Experts of a small language model: a shared expert of 64 neurons.
Below are experts of layer 3 (counted from 0) of a mixture-of-experts language model. Rows are named router (the router's row for the expert), gate (a neuron's input weights, with its number), up (a neuron's input weights, with its number) and show model dimensions 128-191. Each number is 50 + 12 x the weight over its row's rms, rounded and kept within 0 to 99.
After each expert's rows: a language model's description of what the expert responds to. This comes from a sample of Wikipedia text that the model never trained on.

# expert 16
router:46 31 39 44 30 44 54 62 41 63 63 47 41 43 38 44 31 33 62 72 31 43 62 40 40 47 49 66 44 42 45 61 64 43 21 44 62 48 64 31 48 48 50 47 61 29 64 47 50 50 60 62 29 20 48 71 45 64 49 34 56 62 49 34
gate0:50 33 38 42 77 32 43 56 39 32 66 31 70 24 38 60 39 60 72 47 40 41 44 51 27 54 67 42 63 70 41 49 49 44 54 50 31 43 68 50 44 41 57 45 34 49 51 30 53 50 42 70 29 58 49 38 46 37 36 51 52 50 57 37
up0:41 72 54 42 36 55 61 28 45 60 27 51 57 54 41 37 41 47 40 31 26 32 59 56 48 68 67 43 34 38 27 29 64 41 32 54 63 62 54 68 32 53 44 47 43 51 62 51 50 72 41 65 47 57 57 35 27 53 42 39 51 52 51 51
It responds to: Short second pieces after an initial capital or consonant, such as -ist, -ust, -ond, -ind, as in H-ist-oire, j-ust-ices, wa-ist.

# expert 18
router:66 60 40 48 31 42 67 52 59 56 68 63 57 61 49 23 31 38 59 60 59 34 51 53 46 49 62 65 49 45 57 45 51 56 61 59 53 54 60 50 44 55 34 64 40 54 61 38 63 63 50 49 40 54 57 23 69 72 62 51 38 62 52 41
gate0:63 59 35 48 38 55 54 51 37 53 61 59 59 44 31 45 46 38 43 41 77 33 36 73 49 74 63 47 57 47 62 44 45 39 67 63 40 46 57 56 51 58 33 58 32 56 50 43 55 57 51 36 40 46 53 32 44 23 57 55 28 54 43 47
up0:37 63 32 58 38 52 70 48 55 62 42 29 55 66 53 65 45 67 42 25 44 61 64 35 39 56 43 42 29 58 32 65 71 46 42 59 50 26 44 50 61 68 63 59 49 33 63 55 40 42 40 51 56 66 30 54 22 81 65 45 49 45 48 58
It responds to: Articles and linking verbs in descriptive statements after it or a subject, such as is a, was, has been, are.

# expert 55
router:38 44 53 57 42 39 69 62 66 67 45 66 66 55 39 24 34 49 48 51 82 36 34 40 45 54 59 57 47 33 49 32 58 55 33 61 50 64 61 59 31 43 60 52 76 44 43 31 64 53 55 44 60 36 38 51 37 43 67 45 27 56 42 31
gate0:45 34 61 50 58 46 55 63 37 51 39 62 36 51 38 35 44 54 60 46 62 45 20 43 34 71 38 62 31 29 37 45 62 52 41 51 41 45 44 60 34 66 49 47 54 22 56 48 76 46 48 53 65 69 68 54 58 32 51 47 50 46 47 49
up0:67 69 45 45 57 51 53 34 68 42 52 43 60 45 60 48 63 34 40 38 42 67 68 66 75 47 59 37 63 63 61 55 39 51 24 45 49 61 55 39 66 44 28 56 39 56 53 60 24 69 55 41 39 15 37 51 32 49 44 46 50 58 66 24
It responds to: Articles and possessives starting a sentence, clause or table cell, such as The, An, His, Their, often after a period or and.

# expert 62
router:54 44 58 45 36 45 30 51 68 43 38 29 66 39 58 58 37 49 36 53 62 39 52 47 58 52 29 56 39 66 34 57 55 40 54 31 53 52 68 58 45 54 36 57 76 53 39 43 33 67 50 53 53 42 70 71 39 30 61 48 67 66 53 25
gate0:35 48 60 42 41 37 49 44 54 59 32 49 52 40 30 52 60 55 69 29 61 48 46 54 30 29 48 47 50 48 38 42 39 45 49 52 65 60 33 57 50 60 37 50 64 39 41 41 81 45 51 43 47 40 45 54 37 48 43 59 56 75 50 55
up0:30 45 61 44 40 35 47 43 55 58 32 44 54 35 32 52 61 57 67 35 58 41 61 48 34 24 55 49 38 54 34 37 45 46 49 49 65 56 39 49 44 56 36 45 68 38 45 41 78 44 57 37 44 46 46 54 39 48 43 62 59 61 51 51
It responds to: Line breaks ending table rows, bulleted list items and section headings, e.g. after a closing pipe, a year, or ==Career==.

# expert 58
router:65 58 51 27 28 58 61 52 31 34 49 71 46 57 57 42 77 56 53 53 46 37 32 34 47 43 35 43 35 44 57 62 39 40 50 56 33 55 46 46 48 53 45 35 77 53 44 71 65 41 59 50 53 51 44 66 78 35 61 44 61 40 56 42
gate0:74 30 69 67 48 53 45 20 43 62 57 45 58 49 51 61 51 68 67 40 74 51 46 52 47 40 55 45 58 36 62 30 52 66 70 40 41 46 48 45 62 53 47 47 45 39 72 57 56 58 28 46 58 59 40 68 38 43 50 38 45 48 64 52
up0:34 58 36 26 47 39 49 68 47 37 42 40 63 71 51 36 56 26 36 56 22 34 58 42 42 32 43 43 41 37 30 73 29 35 53 44 53 57 57 53 48 56 43 48 64 53 50 45 30 47 59 56 53 47 58 32 53 63 57 58 47 39 15 55
It responds to: Line-initial dashes opening infobox fields like Location: or Succeeded by:, plus final pieces of foreign names and taxon authorities, e.g. Jaschh-of.

# expert 5
router:38 58 49 37 64 50 40 52 31 66 47 31 41 62 57 59 49 33 50 75 72 46 77 48 60 66 79 31 63 39 56 50 62 59 44 57 66 50 48 56 47 49 62 49 41 46 64 62 68 72 52 49 44 62 55 45 52 50 58 49 38 51 20 41
gate0:51 49 33 37 39 53 54 50 46 48 47 49 40 72 59 40 51 41 55 47 56 55 36 49 57 54 23 65 50 60 73 51 64 36 55 49 62 55 68 73 53 85 59 47 46 59 52 53 51 47 19 21 24 52 58 24 47 50 52 38 40 61 44 40
up0:39 71 10 25 27 51 45 50 28 62 34 49 58 40 57 42 42 44 56 40 64 50 47 59 70 71 39 53 48 53 52 53 52 43 51 45 56 49 61 55 49 40 74 54 59 42 66 49 66 62 46 38 43 56 61 28 61 78 50 33 52 39 51 54
It responds to: Commas fused to word endings or standing alone in lists and series, as in safety, / clubs, / 2005–06, before and, which, including.

# expert 2
router:31 55 48 41 21 48 46 62 52 56 33 43 65 56 42 48 39 38 60 58 35 62 46 46 51 38 37 57 49 26 21 50 63 48 51 31 39 41 63 43 50 56 67 39 66 38 41 37 46 50 49 42 32 29 51 54 59 43 52 50 59 48 54 66
gate0:42 44 61 35 39 62 48 44 27 52 44 47 52 29 42 54 59 60 52 54 42 48 46 49 36 56 39 66 61 59 39 55 56 51 29 39 44 69 41 31 40 48 54 43 39 72 37 50 46 25 61 51 42 37 51 35 46 48 70 55 45 54 44 44
up0:37 49 68 57 44 56 60 40 34 43 39 46 42 43 43 61 43 52 46 44 60 45 49 59 39 54 36 52 50 62 39 53 70 58 53 44 55 52 38 23 49 46 47 46 37 71 68 48 58 27 72 42 45 49 47 43 63 35 57 58 42 42 53 51
It responds to: Short vowel-consonant word pieces inside proper names and rare words, after the first letters, e.g. Ku-op-io, J-up-iter, Y-unn-an.

# expert 14
router:43 48 33 71 59 54 49 39 53 66 47 24 35 45 44 53 48 42 51 57 49 37 83 53 61 49 67 66 51 61 27 49 49 63 69 49 41 29 33 52 55 50 50 62 29 53 37 38 53 59 68 40 40 68 31 34 40 60 65 51 45 41 48 45
gate0:47 43 35 76 56 39 58 62 50 59 58 51 56 46 45 39 46 63 45 54 46 36 55 41 45 52 58 67 74 50 50 43 64 59 49 59 47 47 65 48 57 55 67 73 57 55 29 38 48 49 36 62 75 74 42 46 53 55 48 56 56 47 43 52
up0:42 62 61 46 46 53 35 46 39 44 55 63 62 37 52 47 41 56 54 68 67 27 51 41 50 38 49 32 57 95 53 74 41 34 43 52 57 55 44 38 50 50 53 58 67 40 74 44 61 42 26 43 25 63 31 47 46 45 34 47 64 61 63 70
It responds to: Line breaks after article titles, tables and paragraphs, mostly in tennis and sports results; also common function words like the, a, is, are.

# expert 57
router:33 48 44 51 28 31 70 56 55 77 37 49 52 46 52 25 57 23 29 45 55 50 59 37 50 41 63 65 33 54 46 68 61 59 40 34 35 50 63 29 65 38 53 26 76 42 48 39 54 50 54 60 45 45 57 51 43 71 48 65 69 43 36 53
gate0:45 38 63 56 52 36 22 61 58 48 51 51 50 38 51 43 48 43 48 76 46 59 55 64 76 68 59 53 50 56 36 54 52 35 41 55 68 55 63 70 46 39 59 70 41 51 61 51 66 71 66 46 38 85 51 32 64 59 47 37 77 39 52 44
up0:64 63 58 41 52 75 66 42 49 51 49 68 47 54 58 55 56 49 57 33 54 31 44 51 40 44 38 41 45 65 47 45 51 78 53 57 34 50 41 33 46 60 53 45 45 49 42 49 43 47 58 43 62 37 58 62 40 45 36 51 33 62 58 41
It responds to: Word-internal pieces right after an initial consonant token, like s-ing, f-inger, F-urn-iture, and words rock and pop.

# expert 15
router:62 39 60 39 34 55 51 67 63 56 68 36 55 54 47 41 69 56 50 56 44 47 37 37 51 35 44 27 49 57 54 60 59 47 38 41 25 63 62 56 35 61 48 59 53 53 47 46 42 37 54 67 48 47 63 70 68 69 53 30 65 56 50 45
gate0:76 57 66 42 65 27 45 64 49 42 64 53 63 27 50 37 61 49 42 52 49 40 58 60 57 33 55 71 49 38 48 72 51 46 62 40 56 65 60 71 39 42 51 54 65 40 47 38 43 57 76 55 31 57 51 50 27 46 61 57 44 45 39 45
up0:49 48 66 49 54 35 39 57 42 51 61 56 55 43 72 57 74 54 27 64 52 34 56 61 31 51 52 55 57 42 40 65 52 31 62 54 33 71 51 60 26 52 38 45 53 63 32 48 61 58 75 61 24 49 61 51 43 43 46 50 38 44 47 25
It responds to: Line breaks and hyphen bullets at section and infobox boundaries, especially after See also lists or before headings and Born fields.

# expert 37
router:58 36 62 75 49 53 53 53 61 61 29 74 72 51 50 30 29 67 65 31 42 32 60 32 42 60 64 50 53 60 47 39 58 53 30 66 46 40 68 56 55 52 73 59 56 44 55 39 60 54 56 50 35 52 44 51 51 50 67 58 39 56 41 53
gate0:48 27 58 73 71 49 44 43 45 90 40 50 62 37 52 50 45 61 54 56 63 45 45 42 63 65 53 44 56 40 55 72 41 70 52 36 51 46 50 43 38 49 56 75 35 50 44 42 66 80 45 58 54 46 40 41 53 61 53 70 69 32 62 55
up0:46 58 44 62 58 55 38 52 43 48 50 44 63 35 41 45 49 47 48 55 35 57 70 54 34 43 62 56 52 38 36 69 36 39 52 37 34 30 49 44 59 67 50 43 39 46 48 40 56 25 55 47 40 37 43 44 70 62 45 52 56 34 60 67
It responds to: Articles, possessives and quantifiers just before a noun phrase, mostly in plot summaries, such as a date, their own, same, several.

# expert 46
router:47 50 45 50 40 26 64 52 40 67 48 42 27 43 41 19 47 67 39 42 45 56 60 38 46 62 52 50 45 38 23 49 54 32 45 52 49 40 59 48 50 38 40 47 48 51 48 43 62 64 38 60 51 60 50 76 41 53 36 43 49 28 42 61
gate0:57 41 39 31 34 60 71 37 55 68 46 59 57 49 40 54 34 45 13 29 61 76 62 40 26 75 45 44 48 56 66 36 44 53 49 55 45 55 46 44 33 41 33 30 38 58 61 56 59 57 45 45 41 50 43 30 49 59 37 37 63 43 34 52
up0:64 40 74 47 63 41 47 82 44 53 60 36 56 66 53 69 67 61 55 44 59 45 53 48 51 45 58 55 39 59 38 74 42 36 36 45 42 46 37 61 73 51 45 61 45 19 80 46 35 50 51 68 41 44 42 41 37 49 34 58 52 39 37 40
It responds to: Second pieces of words right after a capital or short onset, mostly in chemistry, biology or headings, e.g. C-at-alyst, C-hem-ical, c-roc-odilian.

# expert 49
router:53 21 57 53 66 37 42 35 50 48 55 38 28 41 48 67 56 53 52 52 45 67 60 63 54 34 55 45 71 52 68 54 42 69 36 48 38 57 60 70 42 64 36 44 38 54 28 43 50 43 66 66 33 42 63 64 48 46 60 23 24 58 58 38
gate0:41 45 50 47 56 62 46 46 55 32 49 50 53 44 56 71 37 48 61 49 46 53 64 55 55 37 85 49 45 25 47 24 38 52 16 30 58 40 54 38 49 46 52 55 66 40 40 43 48 54 46 27 60 50 66 50 40 46 56 38 49 36 49 45
up0:44 50 48 30 52 51 40 47 51 35 58 48 50 35 51 33 46 50 57 33 46 45 60 52 51 41 61 52 31 53 46 24 38 51 27 29 54 41 62 19 46 51 50 54 77 44 36 47 46 55 50 38 47 49 64 47 39 46 60 30 68 43 51 46
It responds to: Line breaks after a sentence-ending period before a new section heading, plus word endings with final periods such as murders., Bulgaria.

# expert 9
router:61 55 56 63 39 38 50 35 62 44 48 70 41 46 58 59 70 70 41 68 67 45 35 40 31 53 62 38 51 41 23 49 41 38 53 67 36 51 60 54 52 60 63 52 69 65 42 38 65 60 39 67 37 40 55 50 64 36 32 62 58 57 55 39
gate0:54 43 43 33 43 54 45 38 55 37 23 30 46 38 70 74 49 60 45 63 55 47 30 32 62 78 57 52 40 42 46 42 41 55 41 54 43 56 57 52 62 37 67 50 56 68 51 34 74 57 45 59 64 52 38 53 40 41 51 49 40 51 31 44
up0:62 46 62 67 57 42 52 66 56 49 66 63 44 54 34 39 46 41 36 42 51 51 54 50 46 37 37 47 61 53 55 62 59 59 56 60 48 40 53 42 26 60 39 69 25 44 43 64 39 41 55 39 30 44 44 55 62 61 35 44 47 46 63 55
It responds to: Hyphen bullets opening list lines and pipe cells in tables, as in death lists, taxonomy boxes and country-code lists.

# expert 36
router:50 53 43 27 47 51 48 66 17 38 45 62 35 53 41 42 49 59 35 40 25 46 47 46 47 39 59 47 41 58 59 65 44 34 58 57 47 62 53 27 53 35 45 25 73 59 32 72 60 48 63 44 47 55 60 47 62 48 69 35 43 37 54 70
gate0:45 47 45 42 49 35 68 52 52 42 47 29 60 20 43 46 35 39 60 51 68 67 33 46 68 42 43 70 43 72 65 39 64 60 60 35 63 28 54 51 39 47 47 53 36 38 46 57 49 67 63 58 50 34 42 49 48 53 42 51 74 65 54 44
up0:41 47 44 48 42 61 60 58 48 42 45 48 63 18 44 53 40 52 49 56 53 54 31 53 61 48 51 64 41 70 50 50 64 70 69 45 52 38 54 42 39 52 36 45 24 49 47 60 43 63 58 80 52 40 26 30 69 43 52 33 63 53 61 43
It responds to: Word pieces inside proper names, acronyms and all-caps words, such as Cot-ing-idae, Pump-ing, Owings & Merrill, PD-C.